Experts of a small language model: width 192.
Below are experts of layer 5 (counted from 0) of a mixture-of-experts language model. Rows are named router (the router's row for the expert), gate (a neuron's input weights, with its number), up (a neuron's input weights, with its number) and show model dimensions 0-191. Each number is 128 + 24 x the weight over its row's rms, rounded and kept within 0 to 255.
Before each expert's rows: "comes after" lists some tokens at least twice as common just before its tokens as in all text; "mostly gets" lists some tokens that are sent to it at least half of the time. This comes from a sample of Wikipedia text that the model never trained on. Tokens count by the router's weight.

# expert 101
comes after: " |", " ", ":", ";", "|", " to"
mostly gets: "{", "$$", "}{", " $", " If"
router [138 109 119 138 139 152 133 139 133 131 170 147 100 147 151 122 108 142 116 138 102 139 165 132 135 133 121 120 157 135 135 106 136 142  91 112 140 138 153  93 138 147 154 151 121 168 119 125 128 111 138 141 147 110 130 107 119 148 105 170 129 107  91 110 120  93 146 192 145 122 157 169 116 159 135 131 146 105 132 130 106  81  94 135 104 120 118 121 122 122 167 115 106 167 123  93  77 137  81 152  99 121 114  75 151 137 150 135  64 183 142 147  89 142 151 125  97 121 116 117  94 133 122 138 166 129  97  88 122 149 100  97 122  93 109 127  99 151 124  93 122 172 118 125 139  81 143 130 124 151 110 103  75  90 160 158 125  92 130 106  77 160 100 167 137  96 154 126 110 109  92 163 143 137 131 106 137 136 159 120 122 110 150 162 101 162 117 103 119  97 128 128]
gate1 [149 134  78 141 144 112 161 179 156 148 114 122 121 197 117 162  92 116  98 159 156 115 129 135 105  88 141 100 114 124 119  96 128 118 100 155 177 113 131 137 163 141 144 141 117 125 117 133 155 113 132 137 129 140 116 113 104  97 129 111 104 117  91 152 151 137 119  97 129 155 146 126  88 121 133 128 131 174 127 106 144 134 136 117 136  97 124  79  89 118 146 109 134 153  86 157 111 150  98 104 139 146 126 114 128 136 162 172 130 122 101  93 146 136 116 145  67 144 100 115 102 112 121 121 125 162 149  92 156 113  83 127 120 125 104  89 127 127 100  63 109 158 128 138 202  98 151  73 156 159 126 146 125 113 115 134 128 137 133 112 125 112 132 107 128 101 106 118 134 140 148 173 114 154 166 148 144 130 177 118 156 116 150 129 113 131 105 118 135 153 148  76]
up1 [159 115 127  99 115 146 128 119 124 115 122 111 160 120 127  75 110 139 151 129 171 134 143 126 122 100 109 126 118 122 122 137 139 137 131 181 156 143 158 129 110 157 123 102 124 149 125 136  53 155 161 164 115  79 161 142 170 128 129 116 121 151 116 128 137 135 116 131 147 111 126 126 139 107 156 101 117 103 112 185 140 156  60 147 142 128 113 150 141 119 163 120 128 150 177 168 129 139 168 100 111 120 149 113 123  83 145 134 119 129 160 130 141 129 115 139 122 148 134 117 123 108 109 150 133 140 145 140 164 155 105  98 126 133 106 113 175 100 140 137 102 126 119 135  49 116 127 113 148 105 137 144 155 102 110 116 154 120 127 133 174 191 128 131  95 164 122 100 138 107 147 124 130 110 120 129 142  57  87  90 192 136 111 155 163 107 139 144 149  97 120 122]
gate2 [ 96 123  85 109 122 134 189 122 144 156 139 132  69 143  89 120 131 152 141 178 114 129 102 141 119 152 102 132 145 102 108  99 136 127  75 108 106 134 119 133  79 127 169 134 149 148  53 111 128 102 153 123 124 124 148 122  90 144 153 138 109 117 111 116 143 109 164 154 117 128 126 144 113 106  92  98 128 103 132  93 134 143 121 139 128 114 112 108 117 104 114  93 132 152 143 144  91 115 110 102 192 134  75  88 130 127 180 108 109 133 140 114 135 100 120 122 168 142 128 131  95 121 123 161 148 133 113  91 166 101 122 122 130 104 175 148 102  93 127 140 161 127 145 105 155 152  95 116 113 165 115 120 113 131 136 150 107 114 110 145 111  77 111 113 120 100 132 164 177 125 117 117  99 114 135  73 149 145 141 139 133 150 111 136  95 136 181 114 156 128 144 133]
up2 [147 112 169 166 124 191 151 122 120 124 147 165 135 137 149 130 102 155 157 108 122 136 125 139 151  94 125 151 114 124 127 176 153 109 164 120 104 111 161 140  77 156 130 124 135 187 112 101 120 138 131  90 121  92 125 133 125  91 114 125 133  98 111 141  97 121 172 117 104 113  90 139 119 149 149 152 111 127 116 100 135 110 144 147 139  76 108 164 161 150 107 120 130 123 119 131 134 191 133 105 161 106 137 114 114 106  76 107 130 162 168 139 101 156 129 182 154 153  98 123  92 144 127 131 139 126 119  86 145 135 101 104 166 117 139 124 132 111 141 152 150 119 139 187 109 134 134 150 125 144  68 119 116  97 149 148 138  97  99  95 122 106 138 141 104 104 167 143 159 126 141 114 144  96 150 153 146 157 156 111 110 102 149 119 123 120 121 175  83 114 121 105]
gate3 [129 128  99 143 164  94 177 141 102 161 114 103 101 173 100 106 172 142 103 183 129 105  93 156  90 135  94  90  84 147  95  98 116 113 102 153 137 135 123 151 108 121 138 132 131 103  75 116 121  73 135 130 124 125 149 136  90 115 131 114 126 166 113 139 144 141 165  78 149 102 119 136  69 118  97 100 180 116 141 141  83 122 130 144  96 122 142 145 110 125 144 133 119 121 142 144 113 141 101 135 126 123 125 150 148 113 157 137 101 130 132 118 163 102 122 126 165 154 172 112 127 110  98 140 106 166 137  98 126 137 153 112 143 134 116 161 112 115 137  90 154 134 110 118 150 130 137 121 131 140  93 143 138 133 130 163 103  99 157 101 132 117  83 149 101  89 100 162 123 156  66 141 162 132  97 123 145 124 103 118  96 135 115 115  88 149 134 139 155 177 131 129]
up3 [153  94 130  77 114 153  82 101 164 139 136 137 117 118  91 103 116 133 156 163 135 105 168 125 111 128 113 131 157 133 138 148  69 138  98 168  97 121 117 106 123 131 120 163 120 131 131 133 123  93  93 148 151 161  99 150 149 128 129 139 147 108 159 115 122 115 190 134  72 163 125  91 156 118 118 131 116 168 124 121 171 102  86 114 165 158 128 129 118  97 109 144 135 163 101 130 117 124 136 137 145  84 137 140 102 154 129 126 159 160 147  99 106 131 135 151 137 134 157 124 132 114 115 185 151 148 142 130 115 100 124 124 130 201 152 156 127 154 161 152 124  91 147 113 131  82 148 119 146 135 155 108  93 153 135 100 154 134 133 118 127 122 124 139 157 119 112 121 130 154 155 113 135 131 143 136 123  95 112 103  59  87 169  91 136  94 144 138 137 104 165 126]
gate4 [132 135 131 137 115 123  84 154 103 107 120 120  65  87 182 122 117 166 138  91 115 163 152 162 112  99 147 182 163 114 111 102 146  94 126 108 153 127 124 127 161 103 134 124 112 150 124 154  66 140 101  95 136  77 103 109 164 118 164 106 116  83 133 109  80 140 125 150 113 135 165 125 108 120 138 156 145 132 131 155 121  69 111 145 110 166 141 124 177 129 123 154 160 133 121 126 138 141 149 131 101 110 136 154 188 128 146 128 116  92 163 151 111 122  96 113 106 109 113 118 117 111  77 121 151 126 143 105 117 151 107  97 119 144 132 106 153 156 105 128 109 145 164 129 155 121  98 137 145 148 140 109 117  90 123 156 155 126 171 136 135 138 132 118 111 164 150 115 126 127  81 148 153 144 127 135 112 120 182  99 129 151 157 102 114  96 125 140  99  94 117 127]
up4 [102 110 129 136 136 159 130 132 132 190 122 167 101  95 140 130 123 135 101 141 113 124 126 141  88  98 121 156 132 107 106 149 111 156 106 113 152 117 114 106 143 117 122 142 164 150 157 154 136 117 114 153 130 100 117 136 138 150 107  90 127 151  83 169 173 124 153  94 139 194 134 191 136 124 135 150 100 114 161 158 109 113 133 148 147 113 112 150 136 115 135 123 131 139 127 138 130 104  81 153 145 171 139 119 136 168 106 148 104 103 133 120 141  93 135 158 149 139 137 117 106 118 119  81 141 153 135 111 124 122 138  81  77 131 111 119 133  93 138 119  71 162 116 146  80 107 178 123 146  86 125 171 123  74 175 160 153 149 151 152 121 117 150 117 125 141 107 124 125 115 127 140 114 144 154 186 144 139 151 159 137 130 125 167 118  93 141 127 104 147 168 160]
gate5 [105 154 144 119  99 123 151 153 137 151 140 153 130 133 117 161 112 146 108 141 103 159 105 124 193 128 118 117 132 134 154 116 107 106 130 172  97 119  79 155 126 131 156 115 133 131 106 153 113 155 133 163 128 154 118 153 111 166 114 136 126 123 126 151  91 121 154 113 104 130  88 202  85 135 109 132 123 132 115 114 173 108 136 114 128 128 143 129 106  71 138 131 125 154 140 131 149 149 134 150  91  94 156 157 159 128 132 156 132 130 171 139 101 145 118 136 121 154 147  90  93 118 130 115 131 154 155 123 111 137 176 117 137 127 101 103 112 136 132  72 155 142  83 133 134  86 166 122 116 159  95 130 121 165 128 134 124 118 140  97 147 129 126 142 126  71 156 109 133 165 132 170 187 129 133 135 148 125 180 147 132 133  72 121 122 153 195 159 142 157 113 123]
up5 [141 125  74 127 120 101 183 175 150 147 122 142 141 146 135  94 145 140 156 143 112 103 117  98 121 141 158 153 136  99 114 131 103 154 156 127 155  99 116 139 158 133 145  69 141 134 118 125 176 134 127 142 125 189 123 151 194 125 133 132 148 115  90 125 139 158 140 103 114 164 117  83 118 121 106 123 132 129 145 136 124 176 158 109 103 149 122 126 142 111 136 160 126 164 119 131 102 114 132 137 128 143 146 162 118 126 139 171 100 132 155 111 164 109 165 120 130 133 168 128 155 137 108 136 159 155 138  85 147 126 204  96 134 175 134 115 156 141 119 112  97 147 113  95 141 107 181 108 142 133 121 118 130 194 144 107  88 114 128  80 133 109 135  99 131 113 160 155 101 160 125 110 114 130 117 145 122 142 102 140 147 156 143 143 120 149 161 132 107 119 174 132]
gate6 [147 137  96  92 104  51 132 125 129 116 146 137 161 115 129 122 144 139 130 108 129 128 154 115 146 147 147 161 140 125 145 110 150 109 135 151 112 162 123 132 152 168 121 160 128 130 125 113 122 141 162 180 116 126 140 127 128 144 131 117 109  88 135 104 141 105 114 115 123 119 120 137 163  76 149  65 119 106  80 140 117 138 146 109 162 111 125 144 120 128 113 101 128 100 145 137  91 104 111 152 155 114 125 136 111 107 105 126 175 165 130 125  83 128 145  87 133 195 147 104  74 128  83 160 182 153 110 157  96  73 153 101 143 125 145 130 121 132 113 116 112  52  89 117 104 134 133 119 144 111 141 124 118 124 100 136  96 153 162 121  83 123 135 148 168 121 174  94 155 113 126 111 150 135 120 105 122 100 159 120 120 142 108 118  98 140 133 126 107 131 116 162]
up6 [153 106 162 131 105  98 119  97 158 134 105 125 123 106 133 130 112  54 130 100 124 130  91 115 157 122 123 132 121 101 102 127 133 143 111 135 103 142 125 139 117 123 149  98 123 122 159  97  91 198 119 128 128 113 104 140 150 158 138 130 133 129 112 192 129 144 194 118 119 140 161 143 110 120 132 147 166 174 160 115 130 123 137 143 131  74 153 141 120  91 108 136 144 126 129 148 156 116 114  96  96 141 136 155 101 124 145 126 126  88 161  93 131  96  72 205 123 142 104 135 131 134 145 139 118 136 119 126 151 128 142 105 151 114 155 155 152 101 107 123 121 140 100 134  98  99 127 128 122 113 131 145 167 120 117  82 147 126 126 194 143 112 106 121 140 114 145 171 154 125  80 122 164 107 131 127 146  84 135 147  85 158 117 131 131  80 108 168 152 105 117 133]
gate7 [131 113 141 125  72  85 112 140 129 166  95 141 125 113 166 138  89 145  80 171 153 174  95 144 111 159  94 122 124 129 120 117 145 151 114 150 155 137 120 157  37 108 153 117 116 125 102 133 123 113 132 134 148 154 104 153 103  81 155  96 150  98  83 134 168 121 116 155 146 117 153 110 127 113 130 142 128 102 138 152 111 134 117 153  84 115 115 119 119 155 115  90  97 136 151  90 127  87 105 146 137 116 129 127 117 145 147 126 113 133 146 143 146 140 112 127 157 115 122 128 126  98  57 165 163 135 163 156 149 133  91 127 139 156 120 121 162 138 112  97 109 153 114 141 116  91 108 121  95 174 152 148 136 127 137 185 104 159 116  98  98 143 142 101 124 117 125 128  99 147 136 114 102 109 111 132 155 111  81 136 132 146 136 135 108 134  99  79 147 132 143 110]
up7 [131  95 117 145  94 150 122 111 134 176 142 136 114  89 126 143 162 140 141 103 131  81 109 124 170 134 177 137 101 107  84 106 138 118  90  72 132  93 117 173 155 134  98 115 133 150 124 176 155  91 122 125 122 113 130 110 171 141  68 103 133 153 124 147 113  83 138  84 135  87 143 108 118 127  93 123  91 130 139 115  95 115 108  87 115  78 119 104  93 104 125  88 109 149 131 138  82 127 139 187 156 118 110 131 136 137  97 139 136 163 154 128 151 128 135 129 138 147 161 151 125 117 125 107  90 161 136 158 108 165 146 126 139 186 119  96 116 130 130 114 113 143 159 144  89 113 131 117 145 124 123 162 170 127  84 122 141 108 163 131 144 180 118 142 144 110 141  90 134 126 128 126 135 108 152 143 123 134 109 137 120 137 152 104 160  93 135 136 131 128 101 128]
gate8 [100 127 130 103 158 134 142 149 140 133 124 146 132 133 156 151 163 155 165 164  59 160  76 153 132  77 126 118 163 180 186 139 137 116  92 140 100 137 161 147 158 121 126 130 148 138 138 131  89 138 151 122 132  92 167 104 107 127  91 105 150 163 175 158 126 104 136 117 173 129 127 109 168  93  96 140 128 146 125 114 119 118 148 105 127 147 105 113 163 157 122 137 133 147 131 154 112 107 108  88 104 106 104 132 163 155 125 164 138 139 144 123 125 148 176 156 110 128 110 166 104 138 118 134 168 114 138 181 115  96 125 106 137 155 120 140 149 115 173  94 105 144 124 122 121 152 139 109 137 175 147  91 101 105  86 123 115 158 155 127 114 131 121 149 134 131 119 113 139 116 138 162 128 136  98 168 176 104 124 117 113  88 133 144 135 137 162 142 110 122 146 168]
up8 [134  69 121 109  84 119 129 128 125 169 155 168 130 164 137 116 129 157 111 155 146 107 145 121 126 151 147 141 139 123 119 108 153 137 121 104 113 147 144 141 117 131 128 130 115 115 145 116 127 135 150 119 163 163 131 109 126 124  88 156 111  76 153 151 156  93 131 157 172  80 133 143 156 139 182 132 134 164 153 104 156 135 112 113 160 100 125 141 145 118 110 126 118 124 132 116 156 144 117 104 156 142 112 103 108  79 127  97 106 137 152 164 142 124 133 147 104 132 163 135 132 163 146 140 152 106 151 118 102 141 112  99  99 169 149 114  73 166 114 135 105 106 129 126 124 125 171 171 150 102 159 108 162 100 134 108 180 129 100 139 109  92 140  93 145 152 138 152 154 180 118 121 130  97 142  53 120 155 108 101 128 130 178 148 175 113 137  95 114 112 109 110]
gate9 [102 112 130 115 143 130 176 115 102 123 133 101 124 202  99 132 136 103 108 175 127 112  97 118 103 152  90  91 159 141 143 113 132 106 101 160 119 139 119 101 100 145 167  69 161 123 102 101 124 110 147 134 142 125 156 122 108 109 126 126 114  80 118 132 159 131 159 169 139  82 157 132  72 172 157 145 111 139 117 154 134 144 146 147  78 160 122 168 108 147 155 176 139 129 101 120 135 135 110 137 111 124  95 120 145 141 130 143 111 108 125 103  78 150 127 112 123 119 136 112 106 140 124 139 120 167 151 148 119 107 143  84 116 119 102 158 139 140 132 117 143 152 147 169 101 104 127 120 126 167 120  82 139 135 164 141 155 102 132 136 144 152 113 138  98  84  90 154 118 108  81 171 132 143 140 164 154 127 169 105 159  98 124 128 118 124 138 141  88 116 151 131]
up9 [159 108 147 161 163 141 115 133 134 103 172  88 128 134 144 131 134 136  95 100 175 113  94 100 132 117 168 122  90  93 176 163 102 105 126 154 139 154  51 106 119 125 145 146 137 117 141 142 104 131 158 109 108 118 100 148 142 119 157 132  93 123 130 152 141 140 125 100 156 141 104 127  67 138 111 106 149 100 164  94 123 157 109 103 142 110 135 144 106 128 148 202 111 135 113 129 138 160 140 145 155 117 142 131 104 140  99  97 163  91  97 127 139 185 120 150 150 156 173 144 107 139 150 133 148 144 114  91 148 134 163 132 100 118  90 125 131 135 139 128 128 148  90 137 160 141 186 119 102 130  98 144 125 105 113 126 165 143  88 139 143 124 138 160 127 145 132 145 160 149 150 141 129  96 131 158 147  82 113 137 119 148  88 128 129 139  88 135 106 108 111 134]
gate10 [117 121 132 137 135 128  96 114 160 125 134 161 104 136 138  93 149 119 145 194 160 145 131 114 139 159 130 123 153 137 117 103 146 154  84 133 111 111 115 145  87 137 159 146 104 108  86 133 155 102 128  86 117 127 125 109 126 127 138 163 152 122 104 101 131 128 167 149 129 126 124 172 144 140 126 147  96 183 120 122 139 105 114 170  86 117 132 111  95 101 139 131 125 139 100 129 140 106 103 142 171 106 110  82 161 117 119 169 105 140 110 156 133 131 159 146 121 109 141 112 105 114  81 139 117 117 138  85 167  72 126 126 157 135 147 166 164 123 163 145 153 134  81  83  87 161 116 134 149 128 125 146 121 109 152 181 133 150  98 119 115 104  77  90 149  87 151 179 137 157 112  99 130 136 132 121 127 145 166  91 144 123 137 119  91 142 123 124 112 115 150  81]
up10 [ 44 163 161 103 149  82 124 124 143 104  82 155 152  92 150 183 139 163 127 124 141 125 110 104 104 106 106 134  82 122 141 122  69 134  94 165 119 129 119 112 127 152 111  84 101 117 121 104 171  98 133 154 141 140 149 114 185  98 172 125 123 152 119 149 181 129 108 147 154 111 145 107  95 171 118 117 138 144  91 135 128 145 152 134 112 156 149 117 154 102 145 108 180 153 125 142 140 123 114 131 135 132 135 137 125 118 169 132 148  91 135 119 145  89 100 130 163 186 146 128 101 163 114  88  99 123 165 163 144 141 107 120 130 142 128 122 152 104 121 115 108 126 131 135 108  91 101 133 113  92 118 153 159 155 118 104 108 124 123 113 174  83 143 108 129 135 118 139 134 133 104 101 139  86 147 141 120 129  97 134 127 113 131 141 140 115 131 135 126 133 121 162]
gate11 [ 93 162 127 143 131 137 105 120 144  86 164 169 121 126 134 142 112 163 136 146  88 137 108  92 136 139 151 155 114 122 110 142 109 110 146 108 133  92 129 171 119 164 148 163 111 101 134 148 121 122 102 137  92 134 144 122  96 139  94 158 158 152 112 119 123 147 124 129 111 138 129 125 143  84  99 157 154 101 116 121 108 102 131 130 107 123 131 120 131 173 139 205 163 153 151 133 116 110 127 125 155 143 160 174 119 152 130 125 131 110 130  95 127 125 113  90  69 120 134 106 121 138 115  74 160 132 118 125 168 131 120 134 130 105 143 134 191 115 103 139  80 121 118 154 175 102 125 118 125  43 147  99 117 147 115 132 162 138 169 153 137 127 130 138 145 179 139 109 121 115 155 112 115 109 146 156 105 120 162 163 114 103 114 141 111 151 155 146 159  80 118 154]
up11 [ 88 151 122  90 122 135 142 173 131 182  82 150 126 108 128 154 158 134 148 156 138  98 113 158  81 108 110 126 142 125 131 120 107 136  98 152 163 122 139 113 121 149 151 182 108 106 110 116 111 132 142 137 156 135 142 188 110 147 140  94 150 156 132 137 141  98 159 122  97 104 119 148  97 141 113 119 105 133 155 157  69 156 152  75 109 169 140 127 111 158  80 156 132 112 133 103  95 156 145 106 115  59 133 125 129 101 125 146 115 113 148 126 106 108 133 142 140 192 135 111 123 145 110 123 140 113 165 145 136 145 107 104 118 111 152 183 126  72 136 114  99  96 151 122 163 112 155 157 127 150 129 105 130 130 105 163  89 124 134 108 136  87 141 103 133 132 131 109 119 115 100 138 140 139 171 154 133 114 120 126 129 114 132 104 103 134 125 138 132 198 129 136]
gate12 [128 111 141  98 118 126 117 161 119 169 108 110 159 116 123 156  80 131 155  88 143 155 171 139 128 121 104 142 132 131 124 171 131 138 128 117  99 139 155  68 112 124 123 105 147 107 113 141 148 153 100 153 155 123 113 130 121 123 107 151 151  72 125 175 118 112 119 131 104  63 154 150 197 129 165 156 129 123 134 129 148 110 130 114 104 103 113  87  91 146 106 135 123 130 110 122 118 140  95  98 116 164 151 135 112 148 123 129 137 133 128 179  94 134 123 137 104 129 133 116 147 120 120  93 132 141 124 116 145  90  95 146 111 124 145 114 104 178 137 165 147  84 112 139 160  97 108 136 100 117 182 103 123  95 152 111 128 112 106 129  86 132 120 120 126 118  97 138 151 128  66 142 155 155  91 102 125 119  99 107 145  69 181 111 121 108 124  95 139  86 128 124]
up12 [131 146 115 117 108 174 122 133 146 136 179 100 123 153 161 150 102 147  76  56 151 129 149 165 138 115 160 135 121  90 137 151 108 103 160  99 115 124 130 102 129 130  87 109 102 157  90 140 120 150 149 131 127 113 168 112 137 123 108 105 130 124 145 116 148 111 115 155 140  90 137 145 175 150 118 123 104 183 152 116 168  71 136 167  76 133 127 157 121 112  92 155 125 125 126 117 105 128  96 124 121 134 197 137 109 126 106 125 119 118 125 159 108 119 162 113 124 111 140 131 101 159 120 128 142  96 148 107 114 108 129 155 138  86 113 116 126 140 148 136 139 120  98  97 153  95 136 143 124 102 152 134 120 138 134  89 152 101 144 153  99 130 103 106 117 164 127 142  82 102 146 115 118 130 156 147 111 153 156  70 183 114 153 130 142 133 154 185 127 155 137 145]
gate13 [134 157  86  90  99 125 121 113 128 132 133 103  77 116 111 125 151 134 127 127 125 155 154 121 139 112 132 113 135  66  98 140 154 151 135 127 119 142 117 129 161 125  80 132 123  61 118 131 134 104 115 119  87 112  95 157 171 160 119 131 141 109 110 125 115 132 132 114 149 105 153 139 138 107 116 135 135 130 169 109 120 137 115 108 151 113  87 132 136  97 137 119 138 138 128 146  78 161  97 119 112  86 111  90  98 116 115 112 131 182 153 173  84 140 142 103 123 104 129 152  96 118 116 135 198  92  87 124 106  91 136 103 148 149 175  67 141 196 118 159 127 134 135 130 111  96 129 115 111 125 152 117 129  94 148 166 127 172 145 134 108 107 122 124 148 131 125 167 154 137 144 106 160 101 157 126 138 143 132  96 127 127 143 134 118 102 105 181  96 123 114 141]
up13 [148 121 136 116  76 112 106 115 153 104 126 134 122 122 106 109  98  63  99 146  94 126 145  99 148 113 156 136 147 146 138 102 143  99 172 147 136 167 124 161 140 117  89 152 132 181 121 159  96 159  92 157 170 137 111 116 112 132  94 135 136 108 138 133 130 109 102 149 136  93 114 142 135 146 169 100 145 149  96 166 145 131 127 129 115 124 123 157 150 123 122  94 122 173 126 134  87 159 161 175 140  99 165 131 120 150  73 119 113 135 145 161 184 150 177 160 112 108 111 124 148 107 149 108 101 133 107 157 161 109 109 141 135 110 131 127 123 117 114 119 120 126 161 121 127 185 146 110 105 134 117 129 164 151 122 139 137 168 167 146 142 129 133  96 154 136 136 132 138 118 126  90  96  82  78 152 123 149 161  96 129 125 128 108 108 132 131 118  76 165 151 148]
gate14 [109 135 166 157 119 125 157 113 105 130 153 110 131 148  96  87 147 102 132 138 128 137 124 136  87 153 158 126 106 106 138 137 134  96  86 102 124 138 138 115 145 174 151 153 187 160 138 106 110  92 150 120 163 111 165 138 133 106 147 152 125 136 126 169 138 183 104 140 110 123 112 114 124  82 161  95 159 143 126 123  93 115 145  96 121 125 159 140 139 145 115 163 105 116 114 102  93 114 148 134 136 146 129 154 171 138 136 126 107 166 130 169 176 131 142 145 163 163  93 103 157 154 122 103 150 113 123 104 110 146  92 183  94 113 147 146 122 116 147 146  82 139 121 101 138 172 162 126 135 114 113 124 140 162 127 149 101 136 120 105 153 189 137 165 129 163 107 119 138 129  91 156 142 102 175 126 141 155  92 138 106 151 114 159  88 132 106 123 130 132 117 167]
up14 [100 124 130 127 111 133 161 152 126 156 154 131 120 157 127 135 151 141 143 136 114 129  99 111  93 165  95 152 103 145 103 132  93 118 110 119 127 139 114 167 123 184 193 128 146 108 135 144  86 168 163 101 121 145 115 122 110 130 179 132 151 138 119  88 116  99 136 116  81 111  79 127 130  82 136 122 121 121 141 128 144 135 171 117 168 129 156 119 112 147 103 131 150 109 129 148 143 125 152 137 101 166 164 159 125 107 161  98 140 148  97 141 144 121  68 106 143 158 169 150 106  78 107 132 150 120 109 155 179 124 139 114 102 103 147 149 119 124 145 133 107 124 206 156 102  99 116 101 122 108 127 115 162 131 153 119 150 109 129 122 112  77 145 128 151 136 118 146 107 154 143  96 118 143 104 150 134 135 159 112 108 203 139 139 161 113 127 133 127 117 102 123]
gate15 [124  93 118 146 173 135 112 111 144 135 157 113 120 134 123 144  97 172 108 153  75 179 100 152 141 128 106 131 135 162 174 131  89 149 141 152 105 126 157 188 154 114 147 112 140  98 134 138 153 131 120 117 138  93 130 182  89 122 102 117  93 182 195 131 129 127 160 124 151 133 113 140 149 133 152 154 149 113  84 129 173 130 134 111 136 146 132 130 117 120 139 120 117 103 130 117 120 141  81 124 132 141 118 141 136 165 121 113 134 148 134 104 130 126 145 132 125 163 113 137 160 115 159  91 120  96 122 120 120  97 153  87 152 146  69 167 146 112 137 116 151 141  58 128 142 117 156 155 107 166 109 158 121 124 110 135 141 122 112 131 131 161 134 102 142 106 156 140 153 125 117 139 141  97 135 153 201 100 153 119 125  75 124 134 128 158 164 156 123 139 133 112]
up15 [161 111 169 115 110 134 105 112 146 139 156 129 130  32 132 135 120 135 131 105 120 145 162 130 162 118 115 143 135 127 149 131 136 136 131 111 109 166 100  91 126 130 102 111  83 128 105 151 104 141 142 141  96 124 128 106 143 125 139 138 150 102 109 135 124 169  94 148 147 117 155 106 152 115 149 115 131 139 104 123 185 132  84 103 126 152 117 111 135 126 109 104 126 148 110 130 115 184 179 113 119 145 166  75 106 112 101 130 165 116 167 201  79  86 143 153 118 134  95 123 126 167 149  83 138  56 129 123 130  95 128 136 122 101 144 115 151 163 173 140 143 113 146 111 138 107 118 190 150 124 123 140 110 128 152 119 137 124 118 129 136 152 142 153 141 170 134 152 116  98 138 110 123 122 124 111 140 140 143 130 123 140 149 162 137  84 103 130 115  86 117 121]
gate16 [112 104 128  84 164 124 140 121 134  99 109 139  94 140 147 151  95 122 108 142 117 162 108 138 159 121  99 118 147 140  98 140 109 114 153 128 108  92 163 135 166 131 175  92 144 115 141 141 163 171 111 128 128 129 115 122 126 167 104 141 113 116 120 137 129 130 131 101 124 165 173 140 106  93 124 160 187  94 134 124 141 111 132 151  54 116 105  78 139 112 134 111 119 123 148 132 144 152  72  85 145 107 142 119 109 144 123 113  94 140 134 135 141 113 135 165 106 107 108 123 142  84  98 159 161 176 139 136 100 111 184 147 141 142 143 112 146 146 150  71 132 134 115 163 159 130 135 109 134 139 108 117 129 148 118 132 169 143 125 131 160 115 166 141 174  66 142 161 164 148 134 157 111 129 135 161 129 192 116 141 145 141 145 122 136 126 143 111 138 119 133  92]
up16 [111 138 155 138 151 136 125 136 133 146 118 137 102  90 118 119  88 161  95 147  95 134 158 144 168 127 116 105 125 104 129 147 184 131 147  91  90 111 122  98 114 160 110 126 136 124 139  96 125 103 132 131  73 149 128 107 161 137 116  81 124 141 164 114 165 138 140 113 130 117 132 164 163 139 128 158 168  98 128 119 126 133 160 170 169  99 130 117 139 116 150 121 165 150  93 170 126 139  95 117 127 134 175 127 121 110 123 105 156 112 145  72 126  59 115 120 104 165 103 143 132 172 111 133 151 137 110 124 122 129 131 104 130 148 109 115 147  93 110 108 127 109 153 112 106 153  76 117 141 127 116  78 160 120 131 100 153 123 172 134 129 140  99 131 123  80 131 129 137 107 160 117  73 208  83 119 122 155 151 117 137 119 139 137 131 151 129 155 127 123 146 154]
gate17 [132 107 163 135 172 132 144  99 123 156 162 161 124 121  78 148 146 127  96 154 125 163 121 127  96 114 119 117 103 141  95  98 160 144  72 156 152 117 156 171 119 160 179 106  89 173 167 121 175 112 135 126 135 167 139 109 105 174 147 126 133 148 153 121 148  93 105 125 144 119 122 158 144 120 133 120 176 145 116 157  97 128 106 140 134 135 133 115 118 172 112 147 115 159 109 155 132 169 118 106 109 120 119  85 140 149 120 107 118 158 128 129 151 101 132 146 139 106 146 153 129 133  97 158 134 137 142 122 158 113 163 134 175 114 137 177 118 110 115 114 145 157 157 120  89 100 110 120  68 170 105 134  99 150 137 113 102  94 137 123 133 139 121 112 137 119 140 140 153 105 150 116  88 107 114 104 156 144 140 135 170 130  88 119 102 129 119 136 123 176 180  97]
up17 [142 113 131 123 151 103 154 122 107 126 119 114 155 152 104 141 118 102  98 147 158 134 141  95 121  93 109 125 143 104 147 113 138 121 105 127 133 125 143 125 136 155 130 145  99 101  98 153 120 124 176 131 126 162 137 100 159 137 132 124 140 140 129  66 126 121 185 116 138 170  81 142  85 165 124 124 148 145 131 122  98 130 136 109 163 117 128 160 136 135 136 123 164 147 102 138 167 111 125 109 145 111 142 110 133  97 160 126  79 128 101 133  98 161 148 141 119 140 122 128  96 133 155 182 197 115 118  87 138 153  97 135  99  87 142 111 104  83 125 104 146 122 135 166 152 145 140  93 122 169 110 101 118 166 145 172 121 112 105 188 113 115 133 133 161 125 148 133 116 149 103 108 124 108 118 146 118 191 145 151 124 100 155 113  65 126 143 139 143 132 181  86]
gate18 [132  92 141 149 126 153 135 176 134 116 145 148 124 145 113 148 130 115 135 158 143 132 139 155 134 136 152 116 121 141 130 113  97  89 148 120 145 152 150 107 188 145  91 128 172  98 115 202  96 136 128 133 155 119 112  91 101 118  85 122 147 118 154  99  94 114 119 134 144 102 157 129 137 146 133 140 158 131  84 113 183 109 105 142 109 115 116 127 115 137 153 122  89 129 140 153 137 121 137 138 138 155 133 105  59 139 131 121 141 118 129 152  81 114 150 112 106 113 128 120 123  99 117 104 187 112 131 103  87 103  94 133 122  93 130 102 134 130 192 100 136 136  94 140 144  89  65 162 123 170 115  86 111  78 113 139 110 117 139 156  87 148 131 119 132 103 150 113 116 153 155 109 135 108 163 102 122 140 175 118 112  90 124 157 150 138 111 113 103 135 123 132]
up18 [ 77 167 127 120 107  70 118 113 111 139 114 120  62 142 151 135 180 139 111 116 114 159  90 147 104  84 143 149 162 105 143 116 115 166 158 158  99 132 117 133 128 147  93  85 104 113 135 147 165 127 162 115 121 110 117 160 126 132 116 138 177 147 156 131 146 107 108 116  88 146 115 146 153 123 126 131 117 136 171 103 127 153 106  73 110 125 144 117 162 147  96 148 147  74 129 127 149 139 141 155 146 102 178 114 129  89 112 125 150 115 119 163 142 149 131 123 134 171 119 174 139 132 141 135 139 121 136 144 158 133 161 134 138 123 149 116 143 105 117 153 112 121 151 100 146 128 145  66 115  88 121 138 160 142 104 185 129 131 105 174 105 125 167 111 109  98 113 120 134 148 142 107 120 131 135 156 133 144 126 138 123  87 129 130 132 151 111  93 114 193 161 131]